{"num_hidden_layers": 13, "n_experts": 64, "d_expert": 64, "d_shared_expert": 0, "hidden_act": "geglu", "router_score": "softmax", "balance_loss": 0.0129, "balance_bias": false, "lr_router": 0.000596, "vocab_size": 4582, "learning_rate": 0.00285, "beta1": 0.95, "beta2": 0.99, "max_steps": 5756, "dataset": "wikipedia_en"}
Below are experts of layer 4 (counted from 0) of a mixture-of-experts language model. Rows are named router (the router's row for the expert), gate (a neuron's input weights, with its number), up (a neuron's input weights, with its number) and show model dimensions 0-255. Each number is 200 + 30 x the weight over its row's rms, rounded and kept within 0 to 999.
After each expert's rows: a language model's description of what the expert responds to. This comes from a sample of Wikipedia text that the model never trained on.

# expert 5
router,192,203,246,258,183,201,179,228,232,193,151,159,211,188,197,193,226,163,171,198,220,216,238,135,219,143,267,178,223,139,152,255,187,156,166,208,224,255,218,184,245,206,117,215,161,166,179,239,181,168,226,206,196,229,166,239,221,213,204,223,173,182,204,204,136,151,184,199,198,163,154,195,263,155,232,168,239,193,185,231,224,229,203,230,171,148,202,226,164,164,198,171,222,173,201,192,202,193,173,236,199,163,216,185,163,222,187,183,209,149,218,191,205,213,278,200,187,173,221,173,148,238,178,189,222,222,198,224,194,221,244,216,151,228,224,219,242,197,226,143,257,238,147,155,187,158,227,240,154,212,194,220,221,214,205,224,228,202,224,191,178,208,198,169,168,251,174,174,173,196,221,219,243,172,210,172,221,219,190,189,211,184,243,162,212,172,229,198,187,180,195,207,167,193,202,201,137,181,188,276,183,173,184,163,175,201,206,164,184,210,186,195,200,200,237,206,211,162,173,166,226,230,224,258,224,188,176,265,208,178,171,198,230,251,181,230,178,132,213,193,225,157,185,173,184,177,209,181,150,196,198,176,214,204,222,246
gate1,206,206,173,233,205,142,158,194,171,196,165,213,173,162,212,220,195,171,149,179,243,213,167,147,175,142,224,145,183,213,144,262,225,207,215,173,209,229,200,235,166,183,224,179,242,210,180,257,153,238,233,198,186,210,223,158,191,223,182,182,202,168,221,183,191,171,203,193,145,191,204,224,153,176,179,193,219,204,232,223,196,199,241,204,218,155,199,199,214,130,177,201,218,245,239,189,176,158,212,164,238,184,246,221,179,202,224,205,225,182,180,239,181,197,170,197,156,266,201,177,244,235,202,171,215,146,181,198,208,177,143,214,183,228,193,190,204,198,175,235,228,181,211,203,169,247,200,174,232,200,212,219,254,133,143,180,202,175,193,146,214,174,179,276,172,146,190,147,193,146,197,195,198,183,186,213,178,188,243,171,218,177,176,197,217,208,194,241,167,192,207,203,233,209,217,222,209,221,233,186,179,155,250,221,188,249,190,212,196,213,141,197,208,270,203,213,222,126,215,189,206,163,204,205,206,127,157,206,221,169,186,202,168,163,208,244,203,137,197,196,213,171,203,201,180,145,270,189,175,226,218,182,191,108,214,223
up1,249,219,212,211,217,204,258,184,277,180,177,202,172,214,176,162,177,171,181,170,210,186,174,156,196,205,224,211,195,174,171,216,210,199,179,147,212,201,189,257,194,221,235,134,188,280,188,247,207,190,179,256,178,153,216,217,216,256,165,170,209,189,191,211,199,266,221,191,196,163,191,168,229,123,168,215,205,191,178,179,225,255,251,216,193,172,182,179,195,209,275,220,168,187,204,208,192,237,154,189,201,213,200,242,186,155,193,185,202,206,180,210,217,225,161,184,174,185,209,220,208,257,143,206,254,152,177,225,205,180,197,229,152,208,204,203,166,223,173,204,219,165,203,245,175,256,239,172,141,188,221,256,208,184,181,263,209,178,214,204,148,177,179,237,200,214,185,241,248,188,126,234,267,171,220,225,197,170,197,182,214,176,200,205,185,273,223,190,204,162,200,211,210,198,202,164,163,183,201,193,211,243,163,136,228,230,133,281,174,196,164,235,192,201,153,204,196,166,240,162,218,168,150,256,197,203,204,225,200,228,201,220,209,167,194,219,187,213,203,189,185,196,209,215,209,193,201,217,209,185,228,209,257,150,215,216
Description: Word-start pieces, narrative pronouns. Early or middle pieces of ordinary words in running prose, such as pract-ic-ing, cont, re, ex, plus he, He, had, was.

# expert 17
router,255,203,224,218,199,168,255,214,209,232,229,230,140,203,177,246,220,227,242,142,192,148,174,216,190,185,196,164,169,148,217,239,193,197,194,152,164,167,235,195,169,228,173,242,165,243,174,216,174,209,160,165,210,197,223,151,232,202,189,169,207,193,185,207,207,224,184,162,193,172,254,162,128,220,249,192,173,212,189,230,131,200,160,224,203,178,215,211,179,185,211,200,214,160,181,184,246,200,203,238,217,215,248,200,200,185,247,236,229,181,168,171,176,223,187,211,187,244,230,174,198,210,224,224,216,152,181,203,199,151,235,207,140,220,211,140,180,156,210,181,145,168,162,244,198,221,213,162,193,156,187,204,232,179,154,231,185,185,194,240,173,228,207,177,217,165,209,212,232,224,197,199,187,257,151,170,187,189,174,149,224,210,162,210,246,242,216,202,209,190,231,244,188,240,242,214,242,254,192,181,239,170,212,216,258,230,184,226,192,201,227,244,221,219,228,151,219,158,209,231,224,172,205,210,197,194,204,216,217,163,171,166,175,250,213,142,255,225,263,233,206,209,223,216,200,264,206,210,187,235,175,161,223,257,262,190
gate1,191,135,208,255,243,215,177,206,214,172,225,191,148,230,258,191,181,210,152,150,205,218,228,224,194,164,235,220,228,183,230,201,251,176,188,212,143,199,215,162,237,138,240,225,170,161,164,131,192,187,259,153,215,232,192,193,192,217,239,181,151,206,230,175,150,229,203,161,234,203,213,180,197,196,159,150,188,223,199,206,181,131,160,205,202,220,139,212,277,222,177,217,196,172,223,193,173,221,215,218,227,158,153,238,229,128,203,171,207,190,262,181,175,231,160,220,167,196,156,178,240,177,201,225,256,240,205,199,208,172,199,168,224,229,244,179,230,181,240,224,181,186,215,168,231,220,188,182,219,238,191,229,208,217,185,190,191,210,187,230,215,173,206,202,250,184,236,199,185,233,221,195,202,185,155,215,133,215,186,249,212,193,255,242,215,230,255,209,211,196,181,211,250,195,196,203,271,208,193,171,179,191,210,143,192,194,176,151,219,189,156,221,146,220,191,232,197,193,180,193,230,223,196,199,191,175,182,234,164,188,241,182,258,252,166,180,240,239,219,198,226,186,190,191,229,203,204,212,218,216,215,166,166,145,190,260
up1,172,182,252,172,156,161,209,166,210,153,191,257,223,187,161,161,212,148,186,210,202,157,150,225,197,209,202,213,198,259,211,231,161,226,186,186,238,184,192,180,230,264,218,169,243,237,238,178,224,236,166,266,210,225,289,210,206,170,196,214,163,171,222,179,195,195,221,240,151,183,151,265,243,232,212,233,161,213,194,198,170,231,208,246,166,189,237,229,143,214,236,173,228,196,219,213,183,175,207,203,197,215,226,171,189,231,156,145,214,211,232,194,255,179,188,189,189,188,241,209,204,219,143,202,148,190,168,211,167,239,159,177,163,205,154,250,173,221,194,194,235,183,211,209,260,176,203,251,144,175,192,155,207,222,187,209,262,200,186,199,195,254,235,212,180,263,196,203,227,216,204,204,184,181,178,158,197,185,243,182,191,227,137,159,193,165,197,224,179,181,214,207,161,215,202,198,198,203,193,252,212,222,207,276,208,171,225,231,186,250,257,226,237,243,192,188,192,231,230,207,217,189,196,206,245,200,198,198,192,195,161,180,197,114,197,194,141,183,158,203,217,179,239,223,206,211,204,168,175,203,204,221,202,250,208,224
Description: Coordinates and table data. Tokens in coordinate strings and numeric tables, such as N after degrees, prime marks, closing parentheses, and cells near numbers and units.

# expert 27
router,205,172,194,164,167,228,222,259,212,231,228,166,184,238,234,174,138,223,202,217,183,177,223,236,186,194,209,179,203,190,206,236,170,126,179,152,211,185,149,219,214,205,220,205,181,239,261,212,201,164,240,209,176,233,186,181,218,218,148,234,202,238,161,258,227,194,188,146,204,171,180,148,135,187,183,199,214,234,205,218,147,171,186,206,164,188,185,160,158,181,172,227,218,245,187,160,225,200,190,233,243,214,136,165,210,221,231,197,187,230,181,178,239,155,197,276,266,246,192,184,180,239,182,190,208,210,230,174,185,199,229,167,207,182,211,209,188,175,212,181,160,240,230,205,181,168,203,170,180,210,192,215,207,169,181,197,215,152,218,225,203,239,232,235,172,207,183,176,212,246,238,171,195,243,222,155,197,222,215,193,216,167,208,204,176,195,189,234,194,197,140,208,208,219,188,144,253,222,194,257,178,144,135,169,181,205,219,188,228,154,226,211,209,187,196,230,258,245,191,183,222,197,205,180,238,248,186,259,190,180,214,175,230,188,164,197,258,146,219,253,213,120,221,219,212,161,195,217,257,211,150,187,172,245,213,229
gate0,264,205,172,188,235,190,247,200,212,231,198,228,194,211,174,177,237,210,181,175,228,199,211,216,170,158,206,152,200,168,192,174,207,182,219,206,158,194,162,186,207,180,222,145,241,244,215,234,171,233,191,215,203,140,199,199,205,225,270,215,187,167,174,193,173,221,193,195,190,206,220,194,208,206,193,163,221,251,204,196,208,215,257,156,167,201,191,260,255,170,172,172,182,201,196,146,180,198,220,195,202,222,200,194,258,246,249,211,195,221,148,205,206,163,210,227,241,183,241,203,212,203,223,157,246,170,233,192,183,198,197,198,223,238,212,146,142,177,184,183,200,241,185,213,192,189,168,168,149,203,213,278,214,214,197,151,155,183,190,139,183,190,195,238,178,216,193,195,190,207,186,162,210,209,189,186,243,222,180,75,249,213,232,225,223,242,145,190,149,154,201,216,209,252,183,201,189,219,192,210,194,202,122,154,215,182,193,181,202,191,194,155,182,192,201,251,257,148,157,193,194,140,217,189,171,214,168,213,166,207,194,232,195,212,149,171,126,179,162,231,217,193,180,177,220,176,191,131,238,182,269,207,214,214,217,185
up0,201,165,170,165,219,247,155,188,218,227,203,211,230,146,205,248,203,230,204,220,212,252,207,190,221,212,214,177,251,184,179,209,194,199,201,241,218,242,216,267,217,208,186,240,217,212,263,202,207,197,269,178,208,198,203,225,203,239,224,254,188,163,209,186,168,189,165,251,155,178,204,238,214,188,203,141,247,191,169,225,268,151,214,221,208,177,234,201,253,230,179,173,158,172,173,165,223,240,240,212,187,174,195,166,259,222,207,207,165,165,192,181,204,222,234,163,258,163,158,191,221,216,167,199,225,239,193,157,153,234,190,192,214,288,178,227,193,232,179,171,242,199,221,182,194,231,174,174,216,221,234,195,184,173,223,200,209,202,219,218,220,227,190,226,194,144,197,167,225,154,255,196,238,137,167,239,257,269,233,192,227,187,203,201,163,207,181,256,178,238,203,175,221,215,219,215,202,147,213,217,198,162,190,241,251,192,228,197,198,208,173,211,213,176,251,175,184,215,226,168,225,234,249,155,230,233,213,227,174,200,194,250,149,195,232,239,233,175,143,204,218,232,243,141,203,182,161,186,217,209,208,245,218,202,206,166
Description: Possessive apostrophes. Possessive apostrophes after nouns (children's, visitors', Canada's), byte pieces of invisible characters in coordinates, and odd word starts like red-uced.

# expert 57
router,175,199,192,222,188,157,225,215,187,205,194,174,206,156,249,165,172,247,203,271,180,172,258,176,172,199,195,167,222,173,233,163,219,224,192,231,230,207,167,244,215,165,200,251,196,167,145,220,162,190,221,191,226,234,254,261,199,250,209,203,207,254,169,160,255,263,223,231,202,211,165,223,178,236,252,216,241,152,223,167,197,206,184,159,155,217,230,190,239,171,240,195,246,177,235,221,222,236,214,210,184,178,204,234,175,208,152,190,188,161,153,231,231,196,147,236,207,189,199,147,196,151,238,149,178,170,210,229,203,227,219,171,211,221,157,151,181,183,166,255,169,169,199,241,156,175,171,178,150,262,183,193,161,224,185,202,169,224,240,141,187,179,221,205,208,183,198,215,193,218,189,228,214,244,210,211,151,197,215,147,171,211,191,238,133,160,220,178,149,189,236,175,163,192,162,170,180,169,214,212,198,205,171,222,183,233,211,231,157,162,206,180,240,198,219,172,200,187,212,225,226,225,197,170,253,207,261,152,218,200,233,207,231,233,198,210,228,188,231,214,215,253,215,177,251,195,217,171,171,207,233,203,212,211,153,203
gate0,213,238,238,169,185,202,208,209,198,243,187,202,210,231,200,225,261,198,161,205,142,289,210,252,164,271,212,228,172,184,204,216,159,204,149,217,173,235,174,198,249,155,207,185,198,177,210,194,227,175,206,235,209,248,232,188,231,197,191,242,259,224,196,254,223,162,222,142,183,193,235,173,187,212,134,152,182,232,215,213,193,201,147,180,247,212,200,230,194,203,128,195,215,180,176,191,172,246,217,220,180,161,203,203,177,217,174,226,151,185,178,213,183,207,196,221,156,196,173,218,196,173,193,273,215,260,211,247,182,190,238,221,247,217,217,161,251,164,137,241,201,186,196,192,200,269,146,204,193,150,208,154,174,165,206,219,182,173,206,254,169,233,180,166,220,238,214,178,163,186,203,206,217,292,206,200,177,183,226,205,155,208,213,190,164,228,222,218,205,163,215,217,173,224,242,196,184,186,235,175,201,220,192,190,187,208,235,190,210,208,224,165,262,223,216,150,234,204,219,211,210,209,187,227,223,259,210,242,197,231,195,180,215,164,213,164,220,199,228,220,183,174,152,181,150,196,195,163,164,178,236,200,161,230,199,136
up0,172,139,165,223,232,231,201,213,188,154,204,191,185,191,182,168,153,223,231,239,243,121,162,141,222,151,200,168,183,196,235,210,219,191,198,165,205,211,235,209,158,200,208,206,229,231,227,260,255,216,173,174,192,178,160,229,174,217,182,175,158,198,184,164,190,203,221,247,237,211,154,235,232,182,212,277,203,182,212,148,212,229,196,246,131,190,192,219,207,252,238,238,171,199,195,218,211,127,158,176,202,210,203,214,247,201,197,247,250,209,242,229,214,220,217,154,230,227,206,180,195,214,215,180,217,200,202,196,225,195,228,180,148,180,223,229,144,181,244,180,181,208,181,223,206,135,244,216,203,233,174,198,197,236,153,200,260,200,187,163,242,207,216,173,239,190,206,226,228,188,175,173,177,133,201,188,233,198,178,157,232,234,173,180,196,244,173,189,211,172,182,203,243,164,186,229,195,228,173,235,176,194,205,189,224,218,132,257,172,229,178,234,154,190,148,208,179,174,165,171,209,152,190,192,228,183,201,166,236,186,259,204,140,242,208,227,187,193,174,185,235,164,248,190,230,226,169,199,201,163,151,177,233,172,195,224
Description: Non-Latin scripts and diacritics. Byte pieces of non-Latin scripts, IPA and romanization diacritics (Mo-ḩ-īābād, ʈ, Japanese titles), plus odd name starts like Pr., Mc, and hyphens.

# expert 9
router,191,215,214,230,187,229,202,224,223,218,169,257,256,209,160,234,162,202,211,258,192,211,175,160,245,214,211,208,210,192,147,221,181,234,169,219,193,228,266,207,190,184,183,249,202,166,251,190,217,212,197,278,190,147,216,235,180,181,176,188,215,247,211,198,227,177,255,148,248,203,199,247,242,160,172,210,194,195,227,214,220,145,222,195,181,161,227,249,234,244,192,179,152,226,180,186,208,187,227,209,206,266,171,199,253,211,233,180,237,135,202,186,231,211,210,204,169,177,161,223,242,129,178,183,186,167,179,227,245,166,247,216,202,194,200,239,166,135,201,153,161,229,236,232,181,221,201,275,247,168,213,242,180,188,188,225,239,188,246,186,216,218,175,163,198,195,216,206,143,156,182,181,165,262,223,219,226,205,220,233,245,166,213,216,216,172,252,257,206,192,194,179,180,181,170,158,183,176,235,163,235,200,226,229,202,175,179,233,230,221,172,190,181,213,193,167,166,158,197,223,180,224,200,204,155,233,187,179,209,219,186,208,232,219,237,202,147,203,157,194,165,226,190,180,211,211,253,185,172,192,230,221,163,192,158,241
gate1,203,211,191,233,192,118,235,159,260,181,220,192,194,207,161,207,243,213,209,219,163,176,243,203,177,192,196,224,210,178,193,199,199,203,243,265,191,186,217,214,131,189,165,214,217,172,269,275,206,239,161,212,205,167,244,190,222,209,221,177,173,231,156,122,170,216,161,151,200,175,186,217,201,214,143,233,223,158,190,180,217,197,234,132,171,167,177,271,227,215,243,165,193,183,199,211,256,171,232,163,168,196,189,196,176,176,230,193,276,151,207,151,235,163,243,199,205,204,204,223,200,212,233,168,193,222,226,211,162,199,190,217,180,193,123,205,186,156,195,231,224,240,181,224,220,169,213,187,213,218,210,197,182,190,179,225,174,184,179,193,224,155,155,235,143,189,206,181,221,218,171,178,219,167,208,182,151,210,212,180,186,177,177,215,169,254,170,208,206,158,189,211,228,185,191,194,207,221,203,237,240,230,182,171,167,239,211,237,202,199,224,197,159,188,185,239,178,187,198,229,98,223,142,153,230,166,226,205,189,192,162,264,183,165,234,192,210,183,232,183,203,205,223,165,262,173,182,222,183,219,172,222,148,213,220,205
up1,254,193,165,158,223,220,218,162,208,205,91,212,193,216,145,214,190,206,226,217,156,246,166,240,203,202,183,195,203,193,210,208,164,214,182,212,148,241,225,213,192,205,156,219,170,199,172,254,217,206,223,148,220,198,208,172,245,202,217,178,182,187,210,205,192,234,196,187,231,210,131,226,243,175,211,241,237,160,255,141,192,189,139,200,218,157,151,169,192,260,215,191,205,229,231,214,200,218,219,177,211,178,174,219,235,192,207,235,178,225,137,138,217,164,175,130,218,196,188,194,168,169,199,178,189,237,286,222,202,213,169,196,221,216,165,157,184,143,205,161,212,194,168,204,180,227,162,203,223,201,240,191,258,260,166,266,218,199,161,133,228,205,243,177,183,239,192,222,215,227,182,196,209,192,196,186,222,217,218,178,213,215,186,193,140,174,216,194,179,190,225,244,162,208,162,185,206,157,176,225,214,143,213,238,221,218,225,175,210,182,184,180,193,227,273,200,143,184,190,243,207,190,165,228,208,190,188,241,232,187,251,201,193,226,220,244,198,220,178,239,126,220,221,196,201,172,229,195,203,177,249,185,175,215,232,221
Description: Table pipes and labels. Pipe separators in wiki tables, section markers like ====, and label punctuation or "by" in credit lists, e.g. "Edited by:".

# expert 51
router,165,187,211,211,156,184,206,222,162,119,216,215,205,203,213,183,176,223,205,180,201,192,232,220,212,158,146,197,196,180,263,209,203,191,172,228,200,190,161,237,191,245,165,262,182,209,184,213,205,206,217,243,153,165,180,178,217,256,254,152,203,239,129,187,218,195,171,132,187,191,182,221,233,220,174,225,194,161,172,229,212,222,166,160,222,221,206,220,185,248,174,221,162,180,167,213,245,186,231,201,171,167,198,159,208,175,227,177,229,182,227,182,234,243,142,168,211,180,265,233,236,204,203,141,204,205,147,191,229,204,238,198,256,138,174,251,198,158,200,215,194,253,222,208,188,177,180,229,252,244,202,193,197,154,189,192,241,208,151,196,154,229,197,191,205,196,236,158,173,252,176,198,209,201,232,240,213,179,151,176,152,203,219,183,130,215,221,128,209,234,171,215,220,226,199,199,187,218,177,201,241,201,224,196,170,171,169,241,192,226,241,208,188,195,186,213,200,187,154,230,253,196,249,168,179,226,239,251,245,184,152,210,187,172,219,197,219,168,214,244,161,177,212,215,184,199,174,258,160,190,243,240,198,231,233,219
gate0,185,213,167,217,163,204,259,172,220,167,208,166,245,204,240,218,215,223,184,222,145,239,248,187,152,139,176,256,224,232,197,214,182,210,155,236,224,234,211,167,186,214,146,136,205,161,182,193,226,184,229,185,199,172,224,165,195,241,195,220,253,194,237,172,244,221,189,211,194,178,162,218,213,243,217,246,154,125,214,189,224,185,176,200,236,192,166,276,221,228,242,219,214,202,206,172,144,198,151,168,179,209,240,223,204,217,222,153,192,190,221,121,250,197,176,157,173,182,222,230,239,172,187,191,217,182,140,260,158,187,226,153,234,168,231,224,201,139,176,202,213,187,238,176,227,171,178,196,184,232,218,214,186,246,199,206,176,213,174,173,197,213,218,170,183,217,217,237,235,238,229,208,198,211,206,273,186,183,218,183,205,196,159,200,151,184,229,179,213,188,175,166,217,160,227,207,207,163,189,168,199,198,221,225,241,160,170,225,209,170,249,175,250,208,145,219,269,217,215,185,138,196,187,231,209,213,246,198,219,237,234,212,148,231,212,174,196,209,234,164,213,223,182,197,171,222,196,184,223,203,114,199,178,173,192,200
up0,151,233,195,246,191,201,176,215,226,167,176,168,225,225,226,204,237,199,157,222,175,236,237,211,149,179,148,240,205,216,204,187,184,208,129,213,212,226,240,172,197,224,199,164,213,191,148,169,211,131,229,192,154,158,212,178,209,210,188,180,265,187,171,175,263,247,229,222,218,127,179,214,225,212,196,225,171,131,208,234,172,164,182,219,199,190,182,222,196,189,238,217,257,236,209,183,123,251,161,214,202,208,235,211,175,211,182,183,205,182,168,154,228,191,130,198,216,186,196,208,194,190,160,211,196,184,157,247,149,180,216,217,272,192,198,203,217,144,145,127,193,201,232,193,205,222,205,190,202,194,219,188,163,236,171,230,207,185,199,193,182,224,185,137,171,258,197,196,220,231,167,223,158,230,200,228,243,179,215,180,165,206,236,175,157,228,223,193,190,226,222,175,220,175,183,211,230,203,180,189,200,213,241,194,175,188,224,212,232,183,234,198,266,175,195,247,216,219,226,209,210,212,153,220,178,255,277,154,208,204,236,136,216,225,238,187,239,225,226,166,181,186,154,214,154,178,207,198,216,201,173,134,190,182,182,165
Description: Noun stems before suffixes. Stems and fragments in technical or scientific text followed by -s, -ic, -ing, e.g. comp-ound-s, l-ob-es, manip-ul-ations, D-rug-Bank.

# expert 24
router,221,156,215,173,194,138,157,188,195,236,207,271,219,219,204,193,156,246,265,176,209,168,173,208,261,213,203,266,235,179,207,175,170,150,209,166,214,243,202,200,239,170,229,247,190,179,232,241,200,212,220,196,248,257,192,217,168,187,224,145,144,256,165,266,212,228,154,193,224,243,190,220,218,191,207,192,250,204,211,211,243,213,187,206,173,188,201,190,193,143,244,193,224,150,193,169,171,177,184,213,148,209,160,213,216,184,168,143,228,222,175,259,167,187,181,184,201,183,181,254,147,148,190,255,204,196,217,193,200,203,241,268,166,174,208,161,216,157,193,191,179,235,245,191,160,231,223,220,213,219,190,227,223,174,192,225,163,211,185,190,182,164,221,231,247,179,218,154,169,213,254,192,224,192,256,221,167,170,187,182,191,208,217,201,160,239,169,187,257,179,183,150,213,200,202,226,148,184,181,203,209,151,162,162,148,227,214,207,189,199,191,220,205,216,217,197,203,155,199,173,180,258,177,206,143,218,234,202,197,190,212,207,175,192,231,158,193,195,184,255,242,206,161,140,198,180,219,191,181,210,243,198,170,183,177,243
gate1,207,212,194,206,192,273,220,197,161,226,199,163,229,198,217,203,169,212,287,172,222,163,191,226,224,196,223,228,173,153,168,201,184,206,190,116,187,140,195,217,239,137,159,187,185,226,176,183,179,196,217,158,224,191,298,169,143,222,210,197,180,219,189,181,192,202,185,194,187,197,143,244,195,172,246,205,220,198,183,210,223,164,163,199,230,158,115,202,156,193,252,208,164,179,220,215,220,230,186,209,136,197,173,216,198,177,160,191,237,180,172,230,204,199,216,225,260,223,215,163,163,198,156,175,211,200,177,203,222,221,180,185,170,193,187,206,200,227,206,162,212,216,187,215,243,189,194,205,236,175,174,204,215,186,200,196,249,158,194,186,197,210,208,231,259,211,248,153,176,201,235,202,206,193,219,192,215,213,164,151,200,240,150,213,241,231,201,161,206,167,223,186,222,227,153,223,146,265,203,200,276,153,187,193,218,167,187,186,170,253,189,127,213,152,164,187,221,160,166,202,175,214,188,167,220,195,211,168,204,194,216,212,143,211,242,205,180,211,178,232,216,148,215,188,154,247,167,241,206,204,250,206,182,255,254,218
up1,232,208,226,190,188,195,180,145,163,260,195,182,206,229,204,202,181,181,225,208,184,214,178,220,248,211,224,215,247,145,171,227,267,242,253,206,190,231,177,219,201,169,185,192,194,204,203,185,171,224,210,179,208,162,253,221,187,205,214,189,200,232,161,250,199,206,183,234,227,177,166,229,191,185,228,201,247,181,228,189,266,182,200,196,247,214,157,236,216,149,213,174,194,173,189,188,201,182,221,214,229,258,211,231,189,242,203,175,161,194,195,257,162,189,209,150,203,157,184,221,215,198,156,196,157,240,169,220,244,227,222,226,213,227,203,147,219,185,177,252,239,207,226,252,226,220,136,231,205,187,238,242,199,204,216,201,211,187,207,179,214,197,151,206,218,221,291,205,167,185,220,191,218,167,215,183,227,257,183,187,185,193,190,167,228,162,155,245,181,183,169,159,181,187,146,198,216,204,203,187,243,215,138,198,203,163,213,190,178,237,171,139,206,147,233,191,192,234,169,214,131,220,156,177,263,194,242,198,184,219,170,223,196,214,226,145,175,245,182,198,260,204,162,146,199,206,184,222,134,209,258,235,181,248,271,192
Description: Music and word pieces. Word-initial pieces and endings in music credits and titles, such as trumpet, duet, mon-archs, met, song, label.

# expert 56
router,207,231,258,217,241,175,202,169,218,242,224,194,217,244,235,217,199,204,219,238,164,178,190,238,207,204,231,199,158,246,203,217,176,160,146,206,228,155,191,142,189,212,252,170,178,219,217,220,237,177,232,139,205,162,205,196,224,196,174,185,145,168,173,180,196,227,231,217,194,224,240,236,252,214,198,183,227,210,228,177,156,203,221,186,221,208,228,218,201,224,159,178,185,198,186,257,188,229,237,172,243,215,228,188,203,184,187,167,214,198,162,202,220,196,182,148,203,196,225,192,184,187,192,239,207,192,263,167,163,247,170,137,175,254,168,195,220,170,169,203,189,211,220,160,171,185,218,178,180,183,215,154,237,200,269,202,268,175,250,225,219,223,180,192,156,223,196,165,237,229,162,213,229,231,193,238,175,190,211,186,160,189,162,187,176,176,174,196,174,220,227,248,235,178,229,205,250,174,204,165,205,211,253,260,186,191,221,142,197,218,220,149,251,215,158,195,234,157,156,256,226,193,170,245,265,229,147,233,248,197,230,181,206,179,202,168,203,140,154,199,202,193,211,253,195,169,155,168,198,257,159,221,200,193,159,233
gate1,184,228,220,199,217,197,179,201,174,200,203,179,205,167,264,254,164,195,239,212,208,223,209,209,216,221,165,157,163,221,204,225,189,252,206,207,208,176,226,198,172,201,212,147,182,203,187,172,188,162,185,197,221,167,224,252,227,185,257,210,227,251,204,221,178,188,204,200,192,228,180,196,188,201,217,245,195,239,158,199,193,220,178,249,158,143,197,191,181,199,168,162,163,197,194,261,195,190,174,178,164,205,197,147,247,284,169,232,183,162,195,200,221,209,135,246,247,206,107,194,231,209,220,186,182,184,192,157,210,206,200,185,251,191,218,208,165,207,225,205,157,250,164,238,174,210,227,209,203,168,197,216,213,225,265,250,221,259,247,272,194,258,260,188,210,215,182,225,186,225,172,156,179,162,233,202,206,232,187,201,250,216,169,189,168,196,211,215,196,245,192,206,205,150,215,263,152,221,205,170,236,233,204,131,199,224,278,153,203,222,198,198,235,187,221,150,177,237,193,219,170,154,198,217,208,230,199,178,262,202,155,198,152,166,223,161,221,197,174,169,199,254,179,198,170,221,217,192,219,237,188,168,164,201,223,169
up1,206,180,218,157,175,210,205,194,220,209,168,187,188,197,172,139,234,168,187,188,214,167,182,204,211,166,212,280,246,199,221,176,173,140,140,185,251,245,174,227,203,182,221,281,232,232,203,214,215,187,242,172,211,179,192,180,190,199,173,182,269,190,201,235,201,211,238,180,213,147,193,189,212,198,196,211,211,187,225,200,194,199,236,175,199,251,212,251,166,177,214,216,210,234,159,206,198,248,215,194,213,213,229,206,174,180,235,202,237,232,214,216,164,230,222,194,203,187,194,232,197,200,181,210,236,203,235,196,215,171,213,183,166,197,163,190,192,139,206,196,223,216,203,188,219,173,167,217,178,215,191,181,176,241,173,185,247,153,148,200,163,174,140,185,199,194,264,115,193,161,189,237,196,200,198,242,180,205,227,227,173,214,230,187,241,173,212,124,228,171,234,236,209,270,193,100,274,172,166,184,275,171,226,213,219,155,152,216,235,147,181,193,207,219,178,189,156,188,209,177,214,222,212,223,126,187,192,158,170,195,225,209,190,213,194,140,166,227,201,152,195,148,202,209,206,196,225,219,217,142,209,217,271,198,193,204
Description: Definite article the. The word the or The after prepositions and verbs or at paragraph start, plus this, his, its, their.

# expert 15
router,190,231,228,196,215,184,179,193,166,219,220,217,182,156,192,136,155,216,200,186,204,217,210,190,188,244,166,239,203,222,204,246,187,259,210,229,136,170,161,184,206,177,233,233,176,212,129,120,191,218,204,181,201,235,193,171,157,215,216,178,213,168,241,206,211,234,158,156,165,219,257,233,211,221,146,246,238,157,148,181,200,198,198,166,205,169,234,190,164,203,201,222,206,213,181,198,224,186,217,187,176,170,244,203,154,151,165,199,240,256,200,182,197,259,185,261,183,211,236,241,189,248,183,199,155,211,177,182,209,169,141,211,166,213,227,240,201,237,225,199,222,131,210,236,180,205,179,185,143,210,191,180,253,185,226,157,141,152,175,233,230,203,154,240,212,202,209,177,164,238,243,225,214,228,159,174,199,220,231,162,202,210,224,153,226,194,231,179,214,175,248,185,180,236,206,267,220,204,207,177,212,179,203,245,245,221,183,174,246,248,153,203,163,177,201,215,210,157,158,207,171,205,197,189,206,170,172,235,185,235,203,246,217,247,230,231,168,229,223,191,198,180,152,206,153,148,190,184,174,239,176,201,189,217,162,220
gate1,216,173,206,198,202,198,209,226,186,246,153,207,158,138,199,207,184,226,192,275,175,182,157,209,189,175,244,241,207,237,155,231,244,205,194,220,219,203,178,224,182,198,158,196,196,300,191,207,199,188,231,283,163,253,196,201,176,219,221,213,175,201,232,174,165,224,179,188,156,211,206,253,241,178,188,215,179,195,246,206,226,211,161,219,246,205,227,153,157,176,210,165,158,162,225,242,163,198,205,151,140,273,197,173,177,197,161,246,193,184,218,179,140,226,209,229,172,202,212,179,155,212,221,241,227,226,184,225,214,212,204,157,170,175,182,159,199,190,174,154,157,184,280,197,196,234,193,212,215,210,254,210,179,207,177,253,208,128,157,200,235,196,239,191,235,243,214,192,208,259,212,190,210,222,204,191,194,178,218,210,194,179,226,178,205,171,205,192,192,237,150,207,216,173,123,227,185,240,198,241,211,173,171,201,183,158,145,210,208,213,193,219,237,134,282,225,188,186,199,233,248,191,190,138,229,171,242,207,181,225,198,214,207,184,193,214,211,204,241,219,204,194,180,192,163,173,251,225,209,164,221,192,195,219,181,221
up1,191,209,238,180,180,212,246,232,224,178,191,209,197,143,214,198,146,273,180,231,174,231,201,191,184,187,166,239,199,249,202,227,209,204,196,231,259,199,227,201,231,217,160,198,206,227,166,241,203,202,130,219,168,189,216,184,217,238,190,217,168,224,214,202,199,188,179,245,202,250,185,220,226,185,145,158,171,128,235,160,201,250,165,225,192,223,261,217,227,227,192,140,181,166,255,232,190,163,221,137,140,190,204,232,185,199,155,183,168,190,164,186,178,188,170,201,163,146,214,204,175,192,206,203,218,221,184,230,214,248,219,136,175,181,213,156,164,205,153,181,167,197,255,177,193,248,204,201,227,253,198,181,202,213,220,209,169,223,234,209,166,212,224,164,171,181,199,229,174,236,187,197,172,235,181,154,202,185,205,234,217,209,221,183,145,186,215,230,178,228,172,166,189,195,140,241,146,252,172,212,227,196,203,224,206,141,188,197,211,192,227,234,190,176,234,155,236,221,206,197,254,225,184,172,225,255,243,157,195,177,236,268,251,141,185,211,218,207,214,217,195,269,256,201,195,186,220,234,204,179,214,210,200,135,186,208
Description: Mid-word fragments. Short inner word pieces after an opening fragment, e.g. clingf-is-hes, skirm-is-hes, nuc-le-us, plus Men/Women in sports event names.